Experts of a small language model.
Size: 10 layers, width 256, vocabulary 8192, 69.2M parameters.
Below are experts of layer 6 (counted from 0) of a mixture-of-experts language model. Rows are named router (the router's row for the expert) and show model dimensions 0-255. Each number is 128 + 32 x the weight over its row's rms, rounded and kept within 0 to 255. Numbers have three digits each.
Before each expert's rows: "comes after" lists some tokens at least twice as common just before its tokens as in all text. This comes from a sample of Wikipedia text that the model never trained on. Tokens count by the router's weight.

# expert 55
comes after: " ", " (", "-", " \"", "/", "–"
router:153083146124122189126134119120116114123109149113111104129117109140127124117090161124139102129157121150131122110102108123147120135119121170142144137119117099101117160210159115111124156080075147142132169196039104159110131084136050134132145133112129157166120191120164165150127146142151141148121108143152135089122118043145130066098061127114068139108102156133150172129097146059161156142168161164081133117175153107059168166142111150143149159155184122140155118164075138164080085148139153132184194143070140151102047184099131119161119153127145198166127168105107186143137141105154124152195176115156114134159071114161151110070134095135175082184127140095100145172145127129084123133120105211078102134085164076098090153073130133127172193118223157143144147111128138129144079101097155

# expert 83
comes after: " |", ":", ")", " –", ";", " /"
router:177105110142145097150169127120128117162133120136113159140061151106147113119083157103156116150110075152089125101133173127183129123117163063117152105116078135121175126174108100103083180117160076147087150157177186140100141151143099109125188166174135171164166167098078136129146157182110109140151137140134131193115131183142149188154160157157045132165130116118130147124099151151131070132176130073086138156107174094089105153146181168170141209088175100134191131105138119121115161122132083171123177119159109194068153076170132080173187110111113091106178142104090082088071110134121086145133076167119190127110137152121151142104155112186108127165113129099110087147142151123095122084094128167126126141154099114125124151145086156157155132133082216117076079189138120096156078164127142

# expert 122
comes after: " to", " and", " he", " who", " they", " that"
router:133120132160122089136082158158097134055120138148134131132142082114128124088164125099094143110129135129134195131075145180120160147115128133116085094141133164105104137132100101081129095108158191144100094098097133122064171160109164093132131132065110108134063062169118093135067114101077145168128107086168155082181079187074129121148112160100179124096092118143125092144130113162097168124116188155137073135141148140169182145140139152113072148147161122159175160077173115130162116161140117104153173150096142080112194179150083176164191147129156108140140131101170187106129139151153085159094155144080118118133139159147183141127078033109148158170148083111168145137164117190137132092080097190103079152111128132148091099144191211118144108123173124174191131137102105117102109135146170

# expert 116
comes after: "\n", "|", "\"", "==", "===", " \""
router:084074138154146091159096144125161117128126123127167095131099145135129134098063088127199133134111074169125092121126163128151134166097185129093096142134136154131102158137068141129147126122134088132156130213091159156093135156144128071077125189113139170132171152108141123140139145150109137110162180107110081098153185153166167129090096169132121172117151176072149156133144148094151108115134127110133110178121158083122070131178177159182194098103093166163140152153129120172133120157185064178098086149180182111116060153096215114125142127120169086163144154169100120181068150086105091109136157119132097070136156114058182141166111152093099086106157165099130103067204139175168138123144070153121121107159118097162127126101120122140158092146090133123083098133097128087145062130188129

# expert 37
comes after: "-", "\n", " /", " •", "°N", "′"
router:077156107080144193110137101147119125080102138120134176141115108107147114102132094135124140131112140132146156123081100138088133093103228152131061137136190092198155111097084159192147174151118113119094165121156147103137158056052105105086126084140185157107139062169140118126095150122076148133085134107160148116163099129082096143131135140078122108097132133110075124167167071181138112152170085107147100115121080140090156166132037123111126163116120122077116128136118116099184143097108147174137186171145177089181144105107149160087114169144174090128128167122164126152121133127119173127177110130151104087136153187129091124168147104152123175122097121159172130160052118052126144093139153111068145114117151157118142134065197094163120150139152143106122172125122100026144119089101105

# expert 136
comes after: "\n", ".", "s.", " ==", "===", "=="
router:170072113148142119107183103120132139156122094163155118154048200135167106142174166137159141181065102142103098155108130127201137087098184136115103124141086108131162085153069164133099165115178066134104102129165150182090122132202107127124154174164101126118160138130121127180161151194139138136151160159112100159105207159124134139143109161160124168174143152088143114112080127086171065118165115149108112174114143127135113192165245143142135136135120162180164091106113142152113161168121064161088115102172153114120128102146172120152141044119092104158144093144031113144120139116115095166145147156121148133091145137085113153121106153115092116121190130156114080104180228167115096102138111136138151113129087107117099144141126117183117119139082131153110097138141127162143069107148114

# expert 2
comes after: "\n", " to", " for", "|", ")", " ==="
router:162066110147149120097184111124134147156123103156159114151040204137172096146178166143161136184070106134102092145111123128199132088099184132111108119147083101135157094156077156139097165115172062133098104134160151186089131126205109129127144178162100130122166135136123125181155154191137144138153162153112099159102210156125133143137110167158122170174140154092140117114086134093164063120158117141104113172116142122129114187164242139149138142130122155182169092112109136156115161168120059165086112094169154122121128100151166118145143045116088107163139097145036106147127152119112089167141151157117154125095143133090115154121102154118090122129189129159113081113185225164119098098134111133139159115131092108108105145144131119186127119148078128154109090142141124157145067105144118

# expert 117
comes after: " |", " ", "|", " 1", " 6", ")"
router:102105090166150147128161124166137120161093081112133072136109171103117134181141175147142175161113165116142100109139142110176135085087148107116086106170093138135177097141083158113104196123130128135100195137180084111170116126155128166167105152080108131120109131148039164134132105114125181087126118095119082158173161205184154119083092118108134193175165107130153140099103200107194142060144162132114134076151140124151135124135139160153130144095138128134156118165095151088077183116097134152121109143107151102170172091159113144138103148120172122166142120141136076188152136095146116118129099124066122092182112098157151122107163123097118107099161133152133152091169177116073112199084152157159122051145093123110057134081115179194136144079116178157082112142120137058169074094180128

# expert 99
comes after: " the", " a", "'s", " The", " his", " an"
router:164255135150149182145114088121084118143109123090110140137106103135134122074122111107105072079135116117074144148109155140067101171142113175099113141142202127070167140114119120053180058089139109119119107125136129118148117102141075145106139172111121163172104104090120098132172152072167178096099135149112065196131114184149110068116108176080139153109077173122111084107160163184118132172132132154088123090128081122144147071119089137109119140173098192130114161087135202084131099138146114117129175119147133132149144127163139132200111128101094117138145157168155082142124154171147094140147078137174143150095106139137115077127166120168094158130120097079148137153156159157076097146152150109163123154179177148079171170089150182143157147113078100121116152170151145138064075105122113

# expert 130
comes after: "\n", "-", " in", " /", ":", "|"
router:141098159111141107076170120134158094093182130099175196099074140107110085128118161126141152166100128126132140059170069148157155083127181114164141146183122107128167131183092137126104142087104115127100127171154127156069198101154135171147139133131116124122173140127122118125140149133137158150162169118097077178131150152128168153135144193094081133090108151083147131131093124082165122145209089107106102149118113137062137151194146146175122129133185145149212115106103109148134186122110094167079183129165160142111203082185151076187102101136134087093182111122094150152068115136144122151155091134087196127069174147129151172085086133149102109088169139131095051128149137114133091183139098111111157127147138124134098136116094125209124114139141123094092096208134132133121062099120128

# expert 85
comes after: "\n", " =", ".", " ==", "==", "\n "
router:084184093118160119114167124049211106111125159156127140134148199145145103121168078064109105098120138129073114134113089122057125134098090158166126133118165161140133134152120153119168131096128113097122160132157125138097128137169118086154094101054110113094109080083125126199123153097124122153166153141074145138146136179153155130117096133129141126190143148115090130082180179206089106094144159120098112102053162128127059172134155122142112123188108110108130107134148189123075152127133159056089155157135170100133095130148138106151104170126097148163105128130108156147123174174097143121064159072123111050097139146172116102093115167145120152116142063148120168103113061146202169135159148132146110115116167096134146161127156157118090147108080071112149166102140221130073153135134192

# expert 86
comes after: " |", " W", " Ch", " w", " 0", " "
router:110114117157092170155154142153173139137111199119116100148128156092136125149084150115190136160133143176162107180187132146098170123154153131179172112150148095144145165104151135140102114076088118129105109078124147113071162095126074089139163166116179135104094156103174161147142125131142125088177118180083136117128126062119106129118107146109124134160123128165156154072146060176126080164090138143123118198121090092194156161091099183137129180122111183129143109112100105168128149109124148110135104130130118122140108130121139109211128164100102111141149111141135150115164159161177131104029150130129111161052198148097138140087144147151059172172115155200109098125107138075097051111142120106126112102140158108149130095127144107176140072097113162172085132197110231168135081177139089

# expert 79
comes after: "\n", ",", " and", ")", "s,", "s"
router:090157136137135062148103147126096165169107145122155106080141071155125156150122093094123144157143076090147118136136104164094103074102121117129146062092152142167083086079141191122150088117090080114093121124173091147104104046126084110163136153140120098139128113112150192162101164110128116132114111188131125176135128136130097102138164039166091123214112118077098153139129079094132167116107143108075086062140122164100118071078128101101155087109098118129102124161076142129142133181154146121141174147127088127136127148147103117123086148118154156140130165093117099081096119137143137080111168157163097119181166137132140097073119049160089138215150103127123109093101101146162171127123208064122121100148125052179109134155067084136122115088181147098111141126066069160112147163077147

# expert 61
comes after: "\n", "-", " \"", " a", "==", " an"
router:140161136199117146153102179100107148115115106088146115188098150179130102093135122120149130125144168106134126045121101111108162122125127146158188102128124124141151137140171110120142134103076092144202130105160108120200186154123129145138112144133075157105103111198121117200089111166125142182135094114129100151159146084156122051134120148061117163147103188087138126092120139045152084087174097118054115140150150142133134115177094160108136125134150035130127127137092092168126095183127120171152113155098132097133173165127058145106113083073115141111063133088109131139128107125118178126188087140135119141134113097096039095138134157152137061133102155096096124137069108186165135140146154128133098151102138151066148118104165182108120091110135051147130136096149162097140185122171056

# expert 106
comes after: "\n", ".", "==", " ==", "===", "s."
router:165063107142145119115176110125133143160124095153168113153043194142180108143183171134162140190075104154098103155110135128189139090095183134093114128136086096130172094156078172143096169105166072140096102134167147179086117133206119123125142184165102140113176141127116128172165155168139136136145173152123096150104190165137145136140116161174114171178144156095147114133076132103164072107168126137109117178120137120139113186160251158152135149131123152184176101115125139156114174161121072181086118105179146120122130102149163117146135048111096111155140094130041117146121154123112082167134149166129155126091136134096124156128109158125100126136188137163109077105182220170116107108133110129131157115136089103114108148150133113180133110141071142154099093134140140161145068110157124

# expert 126
comes after: " |", " 0", " ", " 1", " 3", " 2"
router:170092106132123109138132138122116124122167154131129099152081107133134134171148131150143101146087160131178115162131108190153146140119163138162140171074133108127172121099114092116122111112155113117072121048125133089118103151102122092141158135098130094170153146114128100121131124118191165121158173164128177139122149167114168124080143135077162153249154149109178156119130145123195127102117086160103126182147117178126184109135112195143152122117147208151131150135117201125141040087119089183147114140097124110154085103101134110075153124076132094195153135148075141153099130128119117155155125144085161200101181113119137092164093234175129077138166131168176135140097152113125097121097116083106197120102091125126128121069155141135074122165075097133118105145190166103131101145118223

# expert 110
comes after: " |", " =", " 1,", "ro", " 2,", "9"
router:154110132104147081182106118123110065157108152139143163160093126121121197191145104157124140143166121141089211109147120110114096177142146088128183192105136153147156059055118058124169134161164132132138134116060119118126104143190098165076111111118110127040150203163151128105108157127154143154085136202126163122087120101142115112107124102169142057135143156138182099127095149155138118106103171083116113127095090116177133179167106114105135144140085108126063124130139095140096145161190128111135142134114154176096166142149127152128144099106165168161066139099133140173098081168134095141091104151102195151116156205092117122089102151079109088128117145151087141152187152074134102126125143082081045116113086103139156082136119109100093094155141130124094115076139102157077094171110160

# expert 159
comes after: " in", " for", " of", " to", " In", " by"
router:141099110158196092109146105152136126063071125152149101112110084141120097131140156140093130154185188125112114123136212141177185126141113137153144131120124169134139162106166123119134184153097158129104114171125085176103105122081093199156100166122044116133110132147146109090127110158107147151153137157148095125122113139106151141205113148104159136113107181173138114069176093112137081101134131153167128153104155108207105180071131086109120173137157094149125124089137149103144096062029041109167126091179113084055130141113107153201125092167114149131126092110157087174084098102137111109102155148140142147117103130116147066179119106164124089145101158161111101138083097153123124087112167120115110109149104157166149126077137116094125085192058127116110118133122111132108040192093131

# expert 63
comes after: " M", " D", " H", " K", " L", " B"
router:135125111086209162160103161153094099109162121111086119052128160110153152119099111085150138110130161151124169188140150122129108123121117188156133130121145087119144130072154160210132162150119131156184118112082100142143126125121102144164144044065151082110080087097157127114124134071148091101111099120125091057178138128120085153119160124132093138146161187116167145139099160136108112117139131119150138162069178122183109141098091143100102142073092173132112203176126117159104082132094142151133155107137105141084139145119140109127093156081135104088208156125090153131151163094083171145140174122173086147211110113101085117123058166187077169093138108165136102200161102127106176157142104121134148152075170147132126121143135089126098162162235143106112151145089158076173126136104115

# expert 94
comes after: " |", "|", ":", " $", " 1,", " (1"
router:082067118095158086120149117160117093113108073097172128151095126149133202146109125190118116162113129155119145100070177118137123056165130148131169054140189150125144086090116144128122192183178110126153069100149149158138102138111120083133146155145116165111148122182124151061135116186114125113144085164158140120166149126089116175131109156170131123107132132174130125129125129169090117205155127104137115146088146088092112088149132181104047170121168105078096105132145124164086117080107136120168164155155130120109162117130185136132151055106148133153088073128143126122070130116154155102196075122186131170170147120159131171099136130096130084102138140161092186156134156170246107090150135198161099101106138099099128097148148132152127207147087145174094142140138059147108113132126123

# expert 10
comes after: " and", " a", " of", " b", " with", " f"
router:153124138146119120135135143164116063141159121095146189130131120141158127103075075122085096106139137136141133026109146139111142140107074068129172114164106144111110184153098091166131115120133123144118167149124118103113122129117058189115069109135112087106119178125063084132109147124097101103085177119149138099118107154083154099094159152135136062171110104160113140122091150103087174159118158210074129136164079122136119121131108126101108157138126079144144092098132192109136126159134110144130113112169180096093126127089097151078084156099073129103100127163186075117119154147134098126147149127137136109122151129159133124020202137095143138159074164117108190126146061130090179132133125139183105120079156176164143118152147144079110129149125151150144029132198187183115171084061081

# expert 46
comes after: " the", " The", " this", "The", " on", " This"
router:153089091136119153136104109138099188145150115117075075127105174098118163064084155150136093141114119127095149183163140167094096119106190064071080128068144139108189090078168102091158150142118192129092085137143148123131183170117150103117125127122118174119149110154172189132128074138149130090103186091095132167174108115086116127111150152091116053195144129108158108173171134162147149121089148142117120098134135135152152125142147106127127100133128113130119117120088087118138086155089111133107080145155096052060139215158145143090104128106097142159100112090099161084149197061082152124160099177143121074073086174125062130150164087159123155176137134106126068101054068077107106108137168139190148134119142144122159136146098135079133183138115080111151132113132104106123170150095117

# expert 104
comes after: " ", " |", " 0", ")", " 1", " —"
router:160149155107120169132154162133085097214131085111130106134089127122165137101182152131170122175085102136094091147129141137180148117075155110139137092096097117095168103131073183127086140137147079135102107095132131102122102079173091095103157111196090111089129176114110073144132117177162147043204140084131104198106156153129194131136129166141127189145074117055179078123088160080124073109102132129107095208133114145145119125168153154134137109135113179175147107164105112132166103151133084139106057122119161190171132133132148113065100134087099105199102123132085076135090159115084152142104162170085160154105125116111110163121165142185127081094157113153123068133154171140086095135158117159098146101101063094102119110111121117134136105111155121151150128190116129127114077067136111

# expert 113
comes after: " of", " in", " G", " S", " P", " at"
router:084134149067114144114131071132155093145188171075089118097141129072105072146134064108081146160117130107177111109152095132139138100131051158156150136164168103149047162064105164157094111145090164147111113128168139152047105102126130135135093085100168089101148117167200068088135163144153153086083072111140070081121113171108160200112144111122044090082120132083186075128080123072176132134141163138143111175092096135171117106093087180167151081168131125086169115147077084120132151110121094148141126106131149086102119091105145133132130172138091166137132122155128116116166066187172188149113122104065062147101112137117122071083124104113141137089109144118146114139152112150133139146121117084142109170109153135130154116121120172137081132177111172121149133133082093111085152107108140

# expert 78
comes after: " was", " is", " were", " are", " be", " it"
router:086119122076185080140175140095165127146154132172092180152106155104140108119140128091053162162123118123112081131164124086096111102126096126136202110112084123101083099096134077203078131141110072151143152116121096066115152161137083093141136128067129103129133125140106132096175096093179130129116125112183139192075086132153098182121133150061176120036148117169094135113172094191147120165152083139149076185091164242140115147124158167115161134138106134119071149143135109111138075142189155106149182129122116120131168056170131146091098196143144155135048152149160132129143069151156164096189102132117084117126148112163195116069148161111095120148159152128180117115126125124139117149118115113161139111122133191107158128158133139111156140086134120124101166150132151142122162149135162

# expert 129
comes after: "\n", " ", ".", "==", " %", "==See"
router:165097107170121119147136106106065154134120154141158093137103149128125119114115143123162110162093109130114086123120108126196115115111150127129081140095102082119130141117074103130116181121150088117093145173150170152054111143193082073093135166165137113108157137110161120157161137192144084120147151123107105123137199107188146161129112155139128149114132172083096086145081156056197084084097067114120105179135131067149135136191235123183104166143127185167134134144105122123098133135158063138092105133190143090127098162120198107156138083107122067145118101126065125152099118083106105140127156123121138113119205125066139104072136156117094091093166176148107074070145164178103147072143132172109155111157116082167116114146125102141157107143087102147091104158088101093145068094167096

# expert 14
comes after: " the", " The", "The", "|", " at", " \"The"
router:171146099135174165098140092164159134137121095175171119141102122099128135095101133178145109136104110140112125172195169151175112132124148093126145080127174117130125132128118090125120142056109145133104140165140143072098115128138074153128102139138117230141125080086128181144169050133125205122147144149124165183188121040140119144145152158102175103158066150140147128146173161121150123163143126108126061153143139103143086122198170074131127105094119127170150083151115065150097114149108128154101145188137162147122145175119162095118108098119131167220101114092161170112083078178101102127117135141119104076123121087160096125101122157083135088110126077194195101133115106095074109139167091113163126089099104176119105105109072138139105096119077100193146063122115069088142125140076138

# expert 56
comes after: " was", " is", " the", " were", " it", " It"
router:122126106079137119142154111101128119164151161151129107145110143110108148149133139077038150185128108083094097089124132113130123104110104131129171088132097146068050109127139096172070144118104092125121176148145115048124137189137081107153082100080151090104131146147092109110168112125165124115101141124144113200063113154171140182115150161106157154035095123155078100142186070211116145127134053148146094142080162191113116122105133167132126148158094126161080175142132074130160080108173130117123143128109115144094139078202113170118116182115163161121100160095169171145091089153176161096178108152125102130135128105176187135090171159142121086141164154093176107114096123085106146167122129074165151110129164174132129096171170111112169139045102116123117156113103111181118150126133167

# expert 45
comes after: " the", " |", " by", "-", ":", "|"
router:148135169059126099133088051156155130136150179136111187151176100064162141155153107077124080140106162111098124132164090140117148114162095100112104195155164105137134153144058158152166162130106152155107191139154055112179158121135170086150149131113166161070109095153131085156160172109095107130187077077052119091111096126091132183137143069089114118129148126124057179114057109144064136103122180101118122153146090154113092132105085150092128097161130189115091120130133112175061135149094124156118091145148124136106087111118129128140160111174141104194155105087144136064113103150163173103123106133097156099151061144164148097139088138077158141135111078108113102117132122170129141187111114124177143125117132131111073105100118175149089185065115134108148109139126103212104150113119085

# expert 7
comes after: "|", "\n", "-", " ", "===", " at"
router:106082113176182150104084160118169061094124191124157115080105083171100141100112147147062113165131123153169107162126091144114142176117123139146099150142108161109135156130169094116091123132094162111118107071148145135100086137128141169166152157073111162222154171110153147135108070130084109152118084157052138072113161085070105127115097159048156137084160126161109146083163137084088119215156148144176150056130138105105138132125125128149141127126129091123118089123110076178101110147128167101129116204118158125129081141078130157083104084169129172137153102114154125138146078131173108108188134169151127123121125119124089170151151082100130066094127191067165120134136098120094163168136196109094122158095132182150153138081077117166140124142156138110140060092113103092141179099162161

# expert 84
comes after: " the", " in", " for", " during", " of", " after"
router:136140091046115159155115190148057137117184179151120123132145131120124123118160136119146114180161105181108156104134147097123138152120131175096094121074132132086073073107124094123110172090116166134083128080163076163116169141116107151151120122186142155080171122152141123114121167135091096150128159160074134151132145056147125136053116088097110073175146088140139104131189172171166114129108131123179174178118135124072134106125157176074134135133154105152103123183106116146108118112075131080118109096113122158145116155077154141116099175119147124121127152166135107111084161118077140142089139135182080179086117138127096199120066137150080128144096124054167134124161140099149143126098194164187088164059091127078108179165103098117169165190097170111141149101187116098119168172190143

# expert 15
comes after: " |", " ", ";", " 0", " 3", " —"
router:138131088098117113158108093140095112084134089181109128138104170094145119191026145132111112103119126132135131187143135066121179119162184124122102122070118105204124070137107147120059050115166090120147117121171082114086164184142136102189134134110056163167122127160151110141134115152134151142097115163107169134155173147097113152104133102062195095116138116176116144144116116082184131095096158173100158168085140125115161125121154199143144111132143163137136082136120107181148122128114090137118133138131172155168172109088160168113123087151127096162101086152050082134127149152139156133116051145088124159173152086084125141212126141149157101122192117140161192112165144124132126149128124159158116157096109180070097133129162075185116146186108097150123067196172134134112110118129134

# expert 103
comes after: " of", " in", " at", " to", " on", " for"
router:069185123121153172157131136171118119153120133133097133113137109157136067141147141127154109095145152131132159138155134132157102156105074167114115168106177114163136170116106074161199118139113095199136092093150131124141138142123131150185180167148123191212136174118100135131116112178114137115120128134137148115172143125139112155075095151099114146222122121110185140113164185110129143109179181082160142192155123085111131096174172104127211137150146129141100129107122102130188171106103139161089158096071155166152123091133140163169088209159149119109100138152141161110155126157136118139124116085115143108140093138138048121132067217112066128102130149176089208103203151145165173188159196116158136124184129135146147135110117121144120166086138167185146147133089131084118160173107165

# expert 114
comes after: " |", " ", ";", " 0", "|---|---|---|---|---|---|", " —"
router:176080175086126170133092106166148119141134139160109107111109135112122125177107112121108078080168148136126140184137127137091194146076100120152147118126169079159100119128128139093095112181128094119128114153100128111086122134134120084143104171161114063128129153166099138170122180128114126159076146121131174108124124156152082143119118102131175129141064111198121151216116131110153154076155130192144151086113123144206081142119110117108160209083163133110060128147101147146188121162110097136084098179132133122146094125127102118113145048147067135129079094134067130085138128165158144141097109110112156102165120119119132151093119086121115129203099064149146156131191138167156099105096101111227122205134060143169111142197190077154144150122104081076118116173141151151104104174122111

# expert 32
comes after: " the", " of", "-", " and", ",", " by"
router:051149147030165136127044095097169133137160156118115132138139194109148132149110152061134158094106077099168123123135117094153143119169095131099114125148187113115091130100072129157163109159104163105134191153167115134147144145106190117157160105098105098108121082163136095104162148111119108158110134066097020151124110136109151140151131102154077132166128131102102102105119141168074091113142203114146078157137079168125111126102065114110082105150141122151107112173142077172059145093136129182084046172062102129150083102114122107119129125143084117091156149144120111108122137156105162085081119124060131157129062116176121093166070148140164129100058106094143101126157098125175160121126129102174175113057120095151153110121183183154120135115125167156129133118132096151125158138143092

# expert 6
comes after: " the", " in", " of", " on", ",", " and"
router:145099132166071149100117128117160110135177157114083125114138118090101067158148131118140073103161148158198140130118166174118087089115132108118166146170125140064182194170124147119139112158128155114130138133092131154138185203086134173223136090160118078094122107146072102128085161157158134119138137117048156172082192126115130110112152025089081125159163085133125070195178117126188079134155106108136126117114144096196115113113119205119144119121129117120098083157136132156080160153103109144150118114102106162113078149066209084114172087131172146130135132130166122072142208159119128125087143102102096127138124111103137145102163079143206134125159100103123123169092126120121168090096162110143123129118138142107132166127140120124127132116189141115189049125110110113140162110159099

# expert 59
comes after: " of", " in", " with", " for", " to", "."
router:170083116158164157124172126125119151165141112155156132145068180128165091155177179123168142179066101151115106160111132115190141073108167127119106133157097108141163086175068165141107171111175067138124098129167150171099136121199104135126174172162089152144153129129111132184150135185151140136169162175127092143121208156141145155137121173171119175168150158082167124122085130117174069124169110145120127201133149130122125185156232136168159135134118157164169117095115169139123167162138092172075122093172156128143133106148159131137108063126107098143141102170038131141150139132107093179141142168104158125093164140112093156144115165111083132126187145147126079107205219189123122089144121148121154106139074111122129146128136100202115129126078123155112094142120137139120085121136132

# expert 125
comes after: " was", " is", " were", " be", " are", " been"
router:104100170123146148091142123141147102116077086160132145115098104126128099111183077179093118102154105130135126191158113117132188165145095114139165171138108127144173079148116107172121118147076097219136054138157181141162143194128114097097176160145094140193153105104125151120124117108114138154189129093140103061125150105064122134097102081117090067135124114066121122178112144077162089173108146159078095139120150153165071111130119170144068176133136139144109086083154135089116110080083104115113160093161147108111068123120177112133137123145092114182155151122118084092161180037183117123056167165128083126140129052121151155099114135128083086139155138125164107160105173094133115130103143169112096156130111081155080144131086104083146126133113143119160127077123157140194109125214148

# expert 156
comes after: " |", "\n", "|", ".", "s.", " /"
router:101095138075152072135106087117107153077125088166079104113187123077168132145163154137160126098160097136095129130080145161150109102103108134106125106119120103165086164140125158140166150032170119109167143143164089132082117140103135112164146158111190132107126060088145110130112142146094109089110147142203099089139114071087065085111173057109165113216170051176070116160142066119112115081166095120119132113180148131164197132106126143121121135129076102102134183104139177172122135122076136106113147151099085084149061120102137116132106169079082141117143162117142102150123144088104158134126136164107183150116107119125096105073173092103139171111130138136113128084122097153117063172141139159111055134135136120117134134144124080088132189096076078122077109090099136057112116135097172

# expert 13
comes after: " |", "|", ";", ":", "\n ", "R"
router:133132134145122062136115219165146159130173119120157106144183096148117064155125124071084117091138139150114113044130066144155160083166078112075146122107143108172151140106155049164113131141086162142140117165146070125166150156112184115153092061113134108161091113166102136090094171104151102150110087132129132157121130153120126044175107134089162157130104122085144168135123117155141147155179138108119154076104193082139175104074114121155122136097188141120169096134112124078163134139100156099124136165141102072153141103110059074110101106202116143143144112116133133093130145093143119103145183078128120107191130103104080178177094132118119124111117078125153082117127102041073063137131126090166117125185118178165129073149079144147138123112148086107082124074096138138100155119137072

# expert 133
comes after: " |", " 0", " ", " 1", " 2", ";"
router:173112097199155106094189117165095122123108154155118151175102174071158128154116166177158134170145166157139189106104107078110121130120175125099093126112132104108121055151112117104110127083172094109113142151134099139094114166184152186106140132132112179129096123127092102146149134140122189157110148197102107142105173156063100114148116173104088101165155127158165098084040111136154124130142132101163098081142171146071130098144166200136133114102070118196149056159141101097067144142089067153139155123166111104116137089144139143080118148161173141161112083144096133123109136121058130092126124216049110122124166189122140133068111146111067089069165057131099113134127147166106088150171131140133094079138126125083114124076167143131139148135148125170095112089144137129151117099086115

# expert 30
comes after: "\n", " |", ".", " =", "==", ")"
router:196094053163143151120168150164160145166161076144154144126096148155160147126178177145159133167133096157110124113139116124142154130106101146102144158068099100119169094156065168157118163074084074165094084126163157164102084102224122116148117192125090146115172097139145129146177164099193087109106140147144146113103143193082163088140108134131147154214144134164160103174134100167142101115167128118104121125147105131167112124115216208113110155187096108132187099132158094125136156156118109151127095132160107111091133075122137106137077071100121130126147086158062123153100216107146123126107152132178143118134148115134146143185102152136091170170165190197080126141155152179118135141132156108166134113103101135117142110148116110141142065096056137137126139112108190153100136117142186

# expert 52
comes after: " in", " of", ".", " In", "In", " from"
router:143064101138143107123185102113135138153127095141163117160046178130177110139190164121181126173061111148109091168116119123187139091105189132088115121146080096139179102142066154140114166131169072126101094134156151185092111120192118135126155189145082149130168144120103131176144154179154130127168152167127075148111194161136125153118121167133111178179151147088137112103068119086176079103171117127113116174120152108127098176167250147149148118146118152170167103121111137152127150152123065184060095098150151118128131102145168125145105063110093097161135095150045125127127136112100095172162169144130150155075139146100107148123113160115086117130176133157112074114182204159108129088129109143119143101127099118126100167139122112188131117130096129165085086131140122134156068094150128

# expert 49
comes after: " the", " of", "\n", " in", "-", " to"
router:133101079125144106189147098140169111188087140135105159119123119174158096115152112086164102091103058158126134139107141158148105151111158158117066175143098099172158223091117131155126157124155122147118148105078133151140148108195064093120170164169121176077094123099139127122120155194174119092129185179128138139185140150139092182101144143106142155123143137031129163109121223063142136102145133128099067192206153104137142111146208157145205087143141171170104112197128115118150166099152095142103158102132136131114118122122159137170108120090109145174099158086099131125141077101109072171141168157096139117143150105088112147156174111124056120096137159126118141103131163131128162155143126118105117106147128092127150162066108081130151158154104170179103120121091088091142092106178104

# expert 50
comes after: " |", "′", "°", " −", ":", " Am"
router:131103111171139118159109101106132160095165134128143130161087133129140172144047083146136122147110186107142107103100154154075139137106162146139128145137158162122150128095118153169145189125190114127112148103151106121158094129144122133173140145137156146130154112184160204087104117130194193090121107099102107152210155111163114121153177145117170143086144122179115114134139177108153186094116154144144133128121103123107105125119168160158103141147180202127051098124123166028075138077180092116126185118128139054155200153209115089153116119135128106140115145145102084143095101111123121127151075072116100129173155138151095138159155176018084151128108197146101133097154161102097123135108119122130092087147145143153103113127117163157103110169157176139109149143173085046198091153121122

# expert 88
comes after: " |", " ", "/", "6", "8", "2"
router:145105114128106130185090149192214164058084108178088072130138099164163066139079168135121101124168123125170155205182149134104181080138146135153087136120090122135115075145099105200092066106125135119105154111083126100122140134122146136155161121106096141060182120111094135100096187195167165098139113148121155163090170128172156137114218143130109149132099145131138138159142141108105066109128090128122120127125136151103124134096172181107173100129120123151131164110195125090129129113107137157074098087176115143137100139156175153103143145122092139047113138151105055118141108118115193156149179157098092162111117088139100179104157123169122150184084138127140154173180114191128103098118124067136142146138120149131075158173140128134119123178129073128174127096161053149129119089151168

# expert 19
comes after: "\n", " ", ")", "-", "\"", " 1"
router:141151142137125134151147154118136084242101130127148086148078109132194126071160112110141164172112103118089114094098173149185125126140140112076099095217063115074160187163102126130162176127156106159136091135079119170150139122124110163092179137157135159086105152121158100130097095122102121108125168104123108142137122125149139092165073173124076169102127115012176160118136155166084103117142106094123089156094152102155173091090174131082142146129135136103187117167136109140175125142168155145145123144191116169173140126146119082156063125144102120152110114097130121144096105126117129178098197169093152123098121147102129142096162058099070122080116099132109088134134168143124137128167122088082121095125126131169170112107094119128159126181123119155093148043116074089153119069152047